config.toml
num_hidden_layers = 10
hidden_size = 128
n_experts = 8
experts_per_token = 1
d_expert = 304
d_shared_expert = 0
hidden_act = "swiglu"
moe_layers = [3, 4, 5, 6, 7, 8, 9]
router_score = "softmax"
normalize_top_k = false
routed_scale = 1.0
balance_loss = 0.00227
balance_bias = false
init_std_router = 0.0142
lr_router = 0.000709
num_attention_heads = 4
num_key_value_heads = 1
head_dim = 32
vocab_size = 7550
norm = "rmsnorm"
norm_place = "pre"
norm_eps = 1e-06
positions = "rope"
rope_theta = 10000.0
rope_fraction = 1.0
qk_norm = true
attn_scale = 0.177
tie_word_embeddings = false
parallel_block = false
init = "normal"
init_std_qkv = 0.0366
init_std_o = 0.00818
init_std_up = 0.0366
init_std_down = 0.00409
optimizer = "muon_variant"
learning_rate = 0.0119
lr_mult_down = 3.0
beta1 = 0.95
lr_head = 0.00872
warmup_steps = 50
schedule = "wsd"
decay_fraction = 0.401
decay_shape = "linear"
final_lr_fraction = 0.0
batch_tokens = 32768
max_seq_len = 1024
doc_mask = true
train_tokens = 245000000
max_steps = 7477
dataset = "wikipedia_en"
Below are experts of layer 3 (counted from 0) of a mixture-of-experts language model. Rows are named router (the router's row for the expert), gate (a neuron's input weights, with its number), up (a neuron's input weights, with its number), down (a neuron's output weights, with its number) and show model dimensions 0-127. Each number is 500 + 40 x the weight over its row's rms, rounded and kept within 0 to 999. Numbers have three digits each.
Before each expert's rows: "raises" lists some tokens whose logits its average output raises strongly, later layers aside. This comes from a sample of Wikipedia text that the model never trained on.

# expert 0
raises: " to", " and", " in", " as", " for", "."
router:490433560517534458552429493547565495515471477532515502514492504451491490517505476433431501498515492542498480494520491487631461488518440483501438401574505564473574502555469543485535514460457503532522506453510491502546472477460488498488466497492560450506526478572405497516543520463499535436459501567537541546534535481506558514553480592498535546545522425454499529462490503462437527461451
gate17:488483482566499484536527459434392514479554462490561511459555439560533539488514460510475523595536549458487509488500553496481491540484505541448444481401504553499477507556505540439516464455465507465540495442551496410441506530497506457558549512460490487411460528446470530526512523543488487533438492515473476520564466465543478444504515508507439478489453552450495497568556486435543472515446
up17:566506495458548492484559540558520499546455567490521447501445474490520539502493449525531486542535548356557453460544520513457553448583442512449539566462494501496504492505493483468462444581517404511462483491520524422555489482493504524532509520519571444406544414503510500506489489505483453499531525557429465505541492508556464488445485493509487524470513490553527532575516484507508529509524
down17:495544462496578489529522459473497518500519438501490478486456539439498507433449515498529501471431470451518473562383480535510436480558494463524558514458523513455496429436513461539472525515520458457467501436475589526521428537462461517498482521522556508535544510464543516451490502427551419536538547491589470478545565541467402526517551522498539478512524474480493518472522475428520555532497
gate18:506503546529527478398568507510477498490560469526527525444506482478510509456481530494458541512447526534479486488452604512465493457551505413509502431504497541533442463500474508507499510542478516536458514411523415484458571430571531500476578508471500463513524451508544505488453503452538535437487569465516541532461512540511538462452474466468429430532453525468568527491399480462491477560499
up18:587500530526485466497485531460490469505545516452563488488537508466453529498482492533533534505453500499433478473506411554484527476471484561532496477525479482577537505417447448543471517513487479455445510499489482562489496508415459569498458481472425455413529538493514460565545559511546523499518528441544435499503448489472473561436452514440504568491603494502461551532496429480473455465559
down18:468503551530536531573424447475485532481541516483498524463518493525454568491572558499542519472484486545438507454561417521452534511430500515442477506570469471496452430446464488481460543481463553535465440473469521524444541523584543452454385442561534531496489555486558526518528533520442461568534443554544560517509519506496506509452524515483489525516518506456474503508495492500406491508523
gate19:500442537481575485446446492398425519575563453496492474428549549481436410512493525437595546493528524520501536505493538490480501479534500435539455475474494506499517516493490453442445461511438476488444492532471518480523528432499526475525467475490508552464518407576471475505507484530516464562497558486511448495525497500485580497533503613479456470466564529465538466525525543494509537538488
up19:457446493507426468455615501517456450507521415506505492510569460527482434425526491507452466481466441567508423453453505488495524540512443467540524544425522429506529429447540551542480534502509535440529447533508469529503467486499516451502448447461515483483394523534543514474500451493436510469505452507477481502506539438444508475516514493491475521530533428471431507508501437495469453513568
down19:480456494442551549496509480470461521544490499414533491477572431454487431546602439476527519493515521525536477550542610568480500455489511495488563558534491555476540484458545416470495497434568608516449513538496501472472510470488562503482514519465460519530423532556493495471485527469545432492490529500554466507486472464495463542499483518566430451536517507496451551484563524520501491507472
gate20:496489531519559562528438486442482465483541540410571550477500540493448495531442453507574487485530512525482450477427517450473512524481484496501436475477495502490510558523518486457495482444592434502444476438518580584559501485483459454484532468542500482565506479593522524467465547476523502537545467470504471452533458556454560450584460547460526477486520535476555544480530520498482574527472
up20:520518541477510496555413499495512446528488482427484489554514469458587534523522503496551511516535498491449542497452500481496531477496442564485472446547459490446569541541520508460475530504565501371474558499565537495564480548508445474499445466484439469510519442499514524519497495559526516525458438468592454500478487467434497544539476509392477497575563487516539513490537488480429527445505
down20:473496459527483530568479519418488513490510459465503489469479497432462500431510529520453513508466509512433523504505357550465459505470490500543486485475520512531462482449496546565493493518456539470550521505482522422460553540582478473529433486553458543508523475480486475493580460484571498601518497491507560554553561429570483566505523488526537532453481459562450445517539548519517444496526
gate21:505483496513572516557499508491449528491499476535472487575452482546500501521467463532499492510518523503491550594452531471499427440560596489508538472509574468553501585530472541559503487481543427463514488478408492517519505545455486482534511468508411524503519562437548475540484452578462492461478515511529435460517512510481508492505448508553475512491451421540593591489472423530504453495493
up21:507458544444503476551502552523458509574490564557483510528512496530527581455486468515549565523484528481493486518473405518527435475518474453511496557480483455443510603497507472506477454467528499453526554569450438555520546477397458444486375474519485475480487531528470508480542511484514493487514504546552496494487552506487477405497532430596500562527471461518471458522491451473520483478532
down21:459565526545498444525526453485505523533463482559486512507495472542467459521517504490537564431420567532477522490533448554548462499441442470481537513451457506610482471558526487411519513500520496491446463538504459533516482500457488560518485556430446458443482503528511557480500501481453481473476442413504482451491479390493468566486548571442534567513441495473497501488524529464552506443518
gate22:501519490485519442508437488500512526566518491531477485479505481576467530454474473425410447511582479581436476551483484454518525480504503490567605580505429540542424494464428424481480498439486515496572541531496557485525544475488539473490551499535493538489548519564450491431500438514555447477501440445542508455500507507505506505492470559533513470490473486390516505509512464493521474507527
up22:515472555479525499470526550515492484515426442524501482467559472449464485550533492498451482545508551523480564436470501520523528426513499467488453432546533492544463450489461578506485462523447496432512479550535463448532497548509499509480463434557465542504444481452468516477533502490532487554469487413545437607488516598502447587453473550500466536511446504488522571465574522482439461493499
down22:522434524477508514442492552448535500492442531512484507502466553549468526494509459512539450546484437438494423575448513512492494548530464457574507532483493579491554559473425541538514426513540548492462515558565457461526495509465537480498550475500489524505535504526512566495492496572579448524550500397504539471505503528510471593527408457541482535511517512462509497411551525533493546462501
gate23:461494555520459437541522539523445541594510478460506470494445491507520538474498508510525471485480486494493485482523563427550486468532499456494553520551518527464402481474427503556582521394508503389495457518516467524510547586495477539545504519448459466515510531544474491457452467551524474469488476556469563441546545554557460458563467545573445516534529484502475532461468469482524479533474
up23:436466432520465500555491469475520530568447528442486529491506523358508472525481528535529507587466492476541515493528496500519505490518507487538433484451521459470501500547426488459520501521540484427528596521473493464548579487567566511495482477482448531527529493467503435484505553572484519548528510426443556466530470501559435486418479469462511540421531520524438534469492486530518472480460
down23:516558521476472467485523521444519472533414465437517492504519531455510552441493521467502500459445488523496515474579560486520532526535450506494501503462453477493547531518511432516478534526460519581483464496509496519506484547465579504527487489386534506551403542505495460447487496577499494488546557492506488483503432552454597460477516523461504432398516467549508585496566545507528428516455
gate24:525510491487467478496475563559488505553493502515512439533522501504479506523520524424460487534443504468479492492496559507516495547562491569487448431507490532411431461438523465513424523473496515420509485535492471472493548509498483524466510526525472516515462465584465471455399439553446492469459520513554519467602528584512535500482484511539503515526581511404585450534476480418451523526484
up24:471512430542475452495559548506487514627475485488554575454518500542458545522516555458519502494548480535552488509517474578425485474487465549501507509475493425535510454462541478452519481484535548471581523464528477486441508509525508533426456470553494470471477497511512507391491477545500537503513496532480557516393534504521535524419468532471489441475506522522402564459533454497498462436510
down24:455449487508483511475529505490538528552479472487498533540534501447442575498492513462494478458505500542471511556472510537517508548413461491481510571490466501491422437593497475543526502493518488510517467554423397463456458465474473492457476462490528548451529519561545453482501568527462485442551524509567452529376533506543604495505464503456468494500457496439581535506443478516493471510454
gate25:470535537523590538475555521507506521469504449472479579582512479520559450497545433503516565529550586544513484481436521447521523430495478562497525512501480452515488538523544470530475513538459565484519526526551460406434557521508483458500490483467471492455449500495493556518454516473486512464430486518573527534466474542527496463508520521517567524463469469488530607447443475464597450528511
up25:491521517426555468584451415491481483512517435539448506452525467531523504593515554506489504504446511434513461482499548545537462464434506496424504471509528532531504502430485480500451389451481478473496471518476569497613535509505526521514511515533514432534475516455515490454523496482532492514486518421476592459506560610558508508540443519525530421529517493554518502514503522494465542494501
down25:530427502484466436543540528453529496520511493488507462462492485519518449501531588502463578479454452374573476463528520544486479475510463484448541479488487567501501480548488512600519473501568478555496561524526592579498460425492535516480469501491485551505465575514551554465548461486482501495485468509396523533529474486466446542479484513517475481570522501483498559524560458422468503483510
gate26:474462567536473510540529513495528492524547522528505490457466445498447546477566525503500517527479549572454491463505550459429481470545563519495529463578495443532507445525509569569560539488501452463545511497535509511540498533562482561501476468583468475467517528493460580484531470558556487577529510552517518519468515526492515449502528482545395485456533579573613472503502515522552464471471
up26:468527607482505500543459451548541540514549476442468460480467457468492471440527511479451440467521487553444475477478451529471585581487519481470552479529480459532410472446488501560499465521530517434465513500550459543501463512523446525523492449492559545461510502457510456493468491535468496486427487491558474490453512493502450459517506573488480539517459562406587584423546506504514518554514
down26:508478472483489470507478489530486535493463536456466422516513498458525538525486561497481448438473531481512459467515653477510474490441508488562515417455493440525528427508445473574535545523497431543498509530474552494459603544513443540508485458543493534482542541460493535488471481509480514462465486537493485452419493509516432498496580479417446461516500544474549463590565489469484480477516
gate27:513517578540470572524538460411516554529534517486524434578578519517503503481531489479549518430527534510460545466443494569468512394519548464467530529507473511484494455557458565508573538496503498453458534520468534493498572554503510460466489480543519547551487488568467503446457560458475466505517522505589438473519445519473452481527449456469443456514511460533464510506543488437503464571495
up27:460538516473588544497517549490515479507527519551424491508485596594448567482492548559489484463554475530524499504392499482515478430434496532511493521548512534479495499502492475505479486487495560421535441536378485529517527473518507478574484514534486455522514551468606534499527495536467470511534523512504478466518509524484463485509462557452400488393552484527486469485545519498467498476461
down27:519535517460513508446479529488556518478548521409469459539497428499482564544491464521486447554477543481478481435470505476504440571454545426540518486512568482500522457525507503517560501469480507500526468427548462549525531452481469479471515505558558505483466475450450599491440510578455505503570538522531584510512454478404535540566483486445442530500511536522558511499432510519549566500472
gate28:447499516545448484546543491465476479487521459455452502495532453469561507504494542419508489483487555467553490456575598455531565515496428529549490526486520532523454434520448535506471532443459458517449487421543496528487436555446491544577444484548515481477485523504458456466535513526440532586500461434518568470511505521488516494431471485505550461465519493527538453453556594448534476489531
up28:475504459541462556557516471516461504486525414457529508467523532557485501496540479536505519514458502375563493482504580496460532483498577574461510549497558529482407502485527542440587474475557492496528570572478515460508466481518516490504519465581413502531528435424480500482544543527417468506487508519506441555473472513505546503474517463550468519489488498463493602497472470490482534539475
down28:539507526445503556460401518505494570473512492552470470490441486477527517471479524473530493524486465445412399493513618486476554533518532550478505484424489468515543540444515549492513498501442463482505556508475490501527536607513550412494488482548451499483491447454530509536502497433454524493481482419523510480460560453562498519533458470542506475449500553447488511473484515482538519608490
gate29:490518460420520555462522516454485476475488479536556525514463493494537534455468459463534571464440537554483479407500574511498483473592509502521504486491548463526403531544472499476454465483492427594500486546552554460521480565530514542546504474539413455511501474483472474458522514536441534483473500473464507523527486544512515461449514521529438372471480468494520570490454569482480541506555
up29:487474463457465492531562527427471391519551522509479426491530500479465513480461501572473515543476530477524515485498497535484537522506437567484527431499528463588516487550481484440432559427566518533468456555458508471551485448443495520529512462514527429494500483514469553457495508487480555456489509490448476631437499542496500508525519527553473473552510396522501527499508516468481461409488
down29:518492495478487505497559431485437539467513525500517554458434507499410492545516517500479539447422526509466505570531472530530465536474533480468490567524493544474455467521404505471441476520500561566438519482498502526443527484559513490499449482516519491486539473514541502498564558509558484519597508536496474586530519484525500555453578537598527529497521505476516516455438440498480457480627
gate30:494543538558546604484553539468483494522521477432506479515487508575492480566419428484584506503482476508508464433532460563485472414547509515504444513458443444497483507482510528498453536543498485602522474475523461500514476432465536532572495542526524476524486493361523516401521502473538522554485492446449500504455525568496482546483490491515513541583505477468480508476501491507542471522497
up30:459493528488435453538505537526509467531557499577472516448553461521549521472479540537503507541530509472476514448568562471480481546498521543471436388547467419534514489461494454492399552501517512513507515494509475455447465475515476499507429521450412537425499481517497451529464479468530507504448511481469567553420523455540500452501547408421507501482464471488489479507413544505465556524514
down30:482491455496478429470490592510475535475523543487481503493524511434504454460465491537571534500559514465383512562570547494495502506520585443490550492531505492493470462431494543495460498450595475539453464445512518450483503472480405503568408525501492466500491492506477469538436538493447430455428464518504484503487530441518487416522564469503472471465513480483530505536474448490421484466483
gate31:508534539422493465489470491457524509424518499527532597517528497491442562547524527508513541451441421505464507549488558519476517527552503550409506446431536483493539486489483496485460515482433544498495477470510534467470514497492483546476505575462441527453553494531500534530540508465518538479580549505475469463472505470520488474409535506511381488482496419601478564518505532422560478506481
up31:478546471490534460515514489540487432435555462542559460514502477469484530553543494520476527494499476513510491486489539514569508501412489395497489537555489512461517484522388488480530553447511461466544472469532442568507498447489624480534490505494535557515505500509512520515538505426427500560555585486502535566414528532437441498504525454548510513456475513533469564490477503507512485431557
down31:488527510542561503433450450470454526464479563463439456528516525550482529503497575526475538498622497473452450487471511491574537529551551454538467470444496484580448510516473477454511535508472472498532434533514529561468559511471485606479467521576457529473548507504525494493468490528509468515455523455506574483536512517536520510533526511530484499447473487493465539529493494572421529485631
gate32:428504469537519496489479482488469537515498442513506549465461545486513391523516455443529589533505558537459521523520581508493477484487495522452402535512597544510470562546514493503547487559495443480456521444470473434534540552476485475503505411522433476523526479475451498416466476509510560524484527542501552538498541570468538457488475539517408470507480429521483501572515527436486504534498
up32:456445500495511540445512462466522478487546518435475569470485485516503461473506493477439526504505540457598505521470513543547451511547544521537421529475534545512535415476464439506457458516525512521502509519566518417529526457462591513500530464492482442504582505450495554435461445548496507446551437546490500502394536536522481476520514515534530429500462477515510564519454449537420544529540
down32:458483481493447523488491496557459516460434572519451465500429469514526434465471445577442523497503494515566500513523555517507465503477547438527495506525470553543490439532454533472465510507516476570396488488501534490546508440462559408472548482573489485463489533465557501418570437475460454486555489480519510515520469498491508434568476539574511427563503451523477514502466566468466483526523